config.yaml
num_hidden_layers: 14
hidden_size: 192
n_experts: 16
experts_per_token: 1
d_expert: 224
d_shared_expert: 0
hidden_act: "swiglu"
moe_layers: [0, 1, 2, 3, 4, 5, 6, 7, 8, 9, 10, 11, 12, 13]
router_score: "sigmoid"
normalize_top_k: false
routed_scale: 1.0
balance_loss: 0.00595
balance_bias: false
router_logit_norm: 2.0
scale_expert_input: true
init_std_router: 0.0175
lr_router: 0.000777
num_attention_heads: 6
num_key_value_heads: 6
head_dim: 32
vocab_size: 32768
norm: "rmsnorm"
norm_place: "pre"
norm_eps: 1e-05
positions: "rope"
rope_theta: 500000.0
rope_fraction: 0.25
qk_norm: false
attn_scale: 0.177
tie_word_embeddings: false
parallel_block: false
init: "normal"
init_std_qkv: 0.0552
init_std_o: 0.0
init_std_up: 0.0552
init_std_down: 0.0
optimizer: "adam_variant"
learning_rate: 0.00106
beta1: 0.9
weight_decay: 0.13
lr_head: 0.00738
max_grad_norm: 2.0
warmup_steps: 480
schedule: "wsd"
decay_fraction: 1.0
decay_shape: "linear"
final_lr_fraction: 0.0
batch_tokens: 32768
max_seq_len: 1024
doc_mask: true
train_tokens: 371000000
max_steps: 11323
dataset: "wikipedia_en"
Below are experts of layer 9 (counted from 0) of a mixture-of-experts language model. Rows are named gate (a neuron's input weights, with its number), up (a neuron's input weights, with its number), down (a neuron's output weights, with its number) and show model dimensions 0-191. Each number is 128 + 32 x the weight over its row's rms, rounded and kept within 0 to 255. Numbers have three digits each.
Before each expert's rows: "comes after" lists some tokens at least twice as common just before its tokens as in all text. This comes from a sample of Wikipedia text that the model never trained on. Tokens count by the router's weight.

# expert 0
comes after: " the", " was", " in", " is", " a", " one"
gate1:149130075095138154140088134093157146177104123041172143142117193186170099155150167068060092115170122170128079157160121143135173137145094125105098095141091093139111151171154126128102129131166038075099127160141119158109087140173118157122062155103162144158160090101136112134106193099143139087126127088094056186179148104104087147118124159120089135161191152116119168119122129122139177167150075137097082127152100161109177167099154115113120146049088103083066132126127103160085139110161148114157174112111127121151164110105108107115106122109180143070123099125180134127182111103090129123
up1:160084175179107106126090083110142075046134153151152162136048089116105084114093132120112109118193111156110112123139067102094130133168125073168124151177176206128159129123150151128066116162130136125155142178182144153144133098154070088141153068152067123133132109099111142117167132100110088087085128072137084119096124138159138118115052106124127136146149088041111162079134167139163100175207101147115117096093128175085119113084104162145123113088198093103083077133150134146111089086079138131131132128105081170114131090098122131124132118152141140132154171149151121168119154132123066125
down1:117135078086084068133113139139127091167131100164168143098072118142149142136103045175119102119092134130123105108116137134121068164175065117140147129149196197119145081099022112098126159145119129117111126100113147129197110128129132162107175117049122140163124116129142180169094098128169098125170117154097085152109150137144137120120124140182123170133073094155124131109132143115125149161112086140157165160144099089085123120137168067158086169076124047144076160138143176107142166113104076145155129165182117122120176192080102136186127154146143118191152126153171128082130124125092186106

# expert 9
comes after: "0", "5", "3", "6", "7", " $"
gate1:152147109119086123145065136213107178153087126167141140158120105130143141119087124131181157134161119161120056116069104070094195107128138165088119106118149131109068119109176095088180131141137106114220133139140183063103135148137165199105119109116184111157176106129060170097088160117086133108137107137123140133128088167124127165053178151163110101123127123136089094142049144104146100085132157079123167119095076121083134183121126082149099076110088097094044113084131152198161134129127105146122164136117121122082132158120130126122088110132134163117145116108156116119134159162122173088
up1:161112139109100082144082180126088145104126130208189099152126115158064149090157110096161104103114111127100155105142123143153122108150071155095136088099048077113095140160129117136125102097159079181137127139178172095174129119139121192080092163165131070150137092119141171157106138127080123116188166124162137123083110178082103164072156166238123148145099135072171119121133112087102096101095176146122147132157133144074110105156095143096101109113113106178170167067101145168129169167178103157098139100095080129042142148148123129126113094109103127141138081107126087127120135139126091155
down1:114151105146134127133151155114145117158195205134091093114144111163190105075082088119117181101095192152164069153095117118113174219069100070181113173154118130176151090146073132119194095048123100115109143100153141175153166142131110124152075150102188138125092138097132143129130127119045140147083073157181158134192106139117097112122148125100104157145086108093099096093182076170127080127139110126122156110116127086133117120052071124115105146119164160118162127102121102163103108126167123115136116149133124119136149131171131137082176130159137167116118142172114163090108138136197101156

# expert 10
comes after: " ", ".\n\n", " |\n", "-", "\n", " |\n\n"
gate1:103124179122199103137162105156127125180089062114170074107138138134130125129148161154117184128143099133152069153129106116139094133112136195126107099156127181152076107119121178113147140136042115184092130156129132243158150201151150165134088160121111116152149095127163081129145180175158097164121121109151119131125121115151169091203126192106088129069160154095120155185142141098132143124137160146144185110146122176112166130078111149163100123144146032101110127170141115144125098110114187168133136079144120155147152108113119094123100108125069164084043108136134136153168097129135148125
up1:124108086157154131111165070132110154163102139151120084171081123134164162100095123168108105064120169126128169157084125140110160146147097137137108065085129105149110142154075083076158135091102120114135144163127153138175109136181077125184166115091115146082067114079102126124156165151054179131120113092110097141198104061083118161135092093118130135100141135066173099112138162119117098148152127170177149143062121180099090098146166163142131149188101149102092149163188129155150110143116079176126112081183080104125135127157147141122085146145086130129085169150187096055088126062114138130
down1:113070151093122141171147123165108152136142102158135048160136114129117195092110177107197093090132151162159117147099156201099092108079160130184088081097132106184153086148113166166142120150175080076141162156101119143121153154100155124139137175103124161127096121112099125131124137139110143105117150126135090148136157131084090130130105128112145128163153121130128110159163196165104150057195084084068077152142102035164111060149132104132140124151176087103160134152110103135124080132024152122093109176129148142164161135074117160143150106113181133119121111156180173122116167180147164131

# expert 14
comes after: " of", " in", " |", " |\n", "|", " at"
gate1:144145140133119097034136069154157099146109109168092116160177160165142063171101120152142121119146069088172144138157131150161103048186127124127119082113099149158141090061093121103122126124125148157130086129152151156144156142147105111130097179080117130119099118153112112143128150136148118111112057107135070135178133139097188149201135105128146117098147122158141157143124121139194106080161064096092096128134097128109116104137085182103165170163113098105156116151115121154152140159160120167168074070150174137158194116053122097094200068148134173127145087131114120122166166067159132062
up1:178138138095098069104140145171094095089097142137114181143134069193198099075102118083146146106124163157116118096111077077154101093144143123135124110132143074108164142101090138088173128127123098092166143175154180088094159103151153131169135103114103136125151090164096145151067097136113133104135145117127130114159135041128072112128149115116113139146161108199096153092157131167120153197133174102092156112128115124120119122087121112147208108092165114116128146171154165124079118090123139136198136110129102133110095126160148135135119103174154109162061116130102151255141097138111110202
down1:111139136179131125160137129100090137083159119094142147082110169136132138090145168108146124141137192169101077164145184173156124168091183058105161119125161094088103142121127196154161104116088127108088050120102085141161133157172178163122100120178148167134108138128188181176186138137113148168125145095096139224127108210132119149141134175170162142135064108082167138150114121098156173128145101146157105140090144133102156078108131141162127162070111145182103110129131140147119174111083100108049115083123121130136147142121149127098106198150125152094152152105208137087121082096160126132

# expert 15
comes after: ",", ".", ".\n\n", "9", "\"", " ("
gate1:134093113149123119130109164186150188171164078140187139136130149136117055145142085162131135144163084190143173153091126161111138144121147143123091142141198147097136159123072124114152094121099125153085120114128070133174177129122086157196116183124126165127102135093130150146065126112110087149089101132137157142230119139104100144177129114122140159174147196078087120171125185114161063153107090107110113121112089108126109137105177116104109194128080105147170094112174105147121090168132137194115143138070140132048174074124148142107123118111137172139179178093145150122126163136115067169
up1:137172090144100129081188121089117098156165128196127148136119155182131110161130146153181166106155158184092109165148124152121127111192133115133103141162184142140122125103122151167161119085140124166189153147125114175143089140116095091050159171077056115136144139101122075090129105068112135127087108169158118114123101100041098087149126082139073146115125112143102166167120114148164103096183138117094123097135144098108077121142152093124124110144121098207142143169162115133159150145135110158161020154102083175135091077148079142152129172181158205132143127118092112089148132111118133181
down1:092123057113170108166126138200135144145096105178135165194138133107070087134114099089088161104149103135146114123142149158080131092122110108137192130132109116174115157086098162129117057153123145131134110154172128137100189090116154059155173136110163096147147092127132069127140185127086115159127106112128131125144118081182140087088102084169092113133165163146112086145141145145139096180131115225127127150119104092136107106130135161142097107154146098148165165171134074123173136143094145159000160136139072151119121114139165127178167167119154158115156096086105160112192069149112121162

# expert 8
comes after: "-", " |", ".", ":", "%", "\n\n"
gate1:082144149068139133145125081149156140189104112129150100128064076119149144184169103083115114123162120148161164098167185146150155157153134093126139171088148153123149060131071084035155167110110133123149133149156096098156122175152132133197094150174155118126117146125139142169160117171134091150130196111145152109130160102158129076100108141110133126146138063155122090159157080096182116096095106134091152101120128128166131182160127222199146083141097146108103106161055096097129143116159155151136168095141173089158071087125090149194129112133141153099122130105140091171135119086169133068
up1:142112101173171170155130166101196157174160162133078109130087125156176141175142155137157130147152166095139126128117072130114107147171142175157170113166083097128121120060118132146119155090145108110151098070160135114146069115113132145143122103110095140144167155145120136152128087102153154081135109112102087109100134084197093056104139165171060079101049147157123084132109119175140180139153112080075093180088102183039134135093124156133152202105150128171129119125158165091143135143159065157072124147080086100159130106103150096168130153120083172124178123107072142165155125128123134126
down1:142135080097115222154098082131109113119090080102143135164120116128134112094074106104135156081207105174088139105155124176160064106140108139145129147094141057137136111170155162133113165092120117144121101113197024115152139131113215120123117135102086136183116130116144099086120138147128112054135136098140112093135139121072131112133137134102139170119174109127174127120124154124147162156137111135151091142192092184154146191088131141149126168136130150071134086104137162117139121122174123067105153091180127135124119082133071106093167078096083118091130174179160128094039120184143119112

# expert 2
comes after: " ", " the", "1", " and", " in", " ("
gate1:158109144124159123129179122126080127172085104155088113109146154116123070076107086161169124127122110068096110131083136158103108148121106108130123094150129157115151137065085076204137131095068041169214131100102112183160145139113132109160129188149079144151100137069170146089139142180057102132060135125149083075113064076133163124106155189089087126081130140098116097118103130104145084137155138158058120109134125141150096113112135182089162127111103069156183123123154117088158151076088165143137097129129112168105135093098101142073106169091161104096134129109139136118141098181127134151
up1:167106073107070082060119133158161131064110176102195120094087119081158127102102063167127075130112119105170161098139130124154188178111099090138119111164156127102154132150107127161156091194080108168079122147120107158057065119079126132098154119158167127141130167107107062120168165172081114098091125117104122144132050065122123166118154134085135139127125144122125086091134125183141133114139131165109142139136099142099089087092161100131037099107159100125160115088128127148153089070139131096119063175097151108068145114135136168043158136099112077115154128160131142145139113134124150103
down1:109185149121189117168090126140173109124105075108132128147097091096120145085155163130189123099132139064180185152126101123158136107127139118109120106154103115104156131155105096111160184072143079090193142171089145113111091131117142143083135146084186124109117150167166054115108115109106182141119129143152147134106089065108122102117164106073121073091157121128108142144182128151078092126086123140161135166143074150149085135127071173153140121091157032149193128117119123135223089129083080139080151109124114180132168098113146157097146138116049090107124162086093153116149161136079134136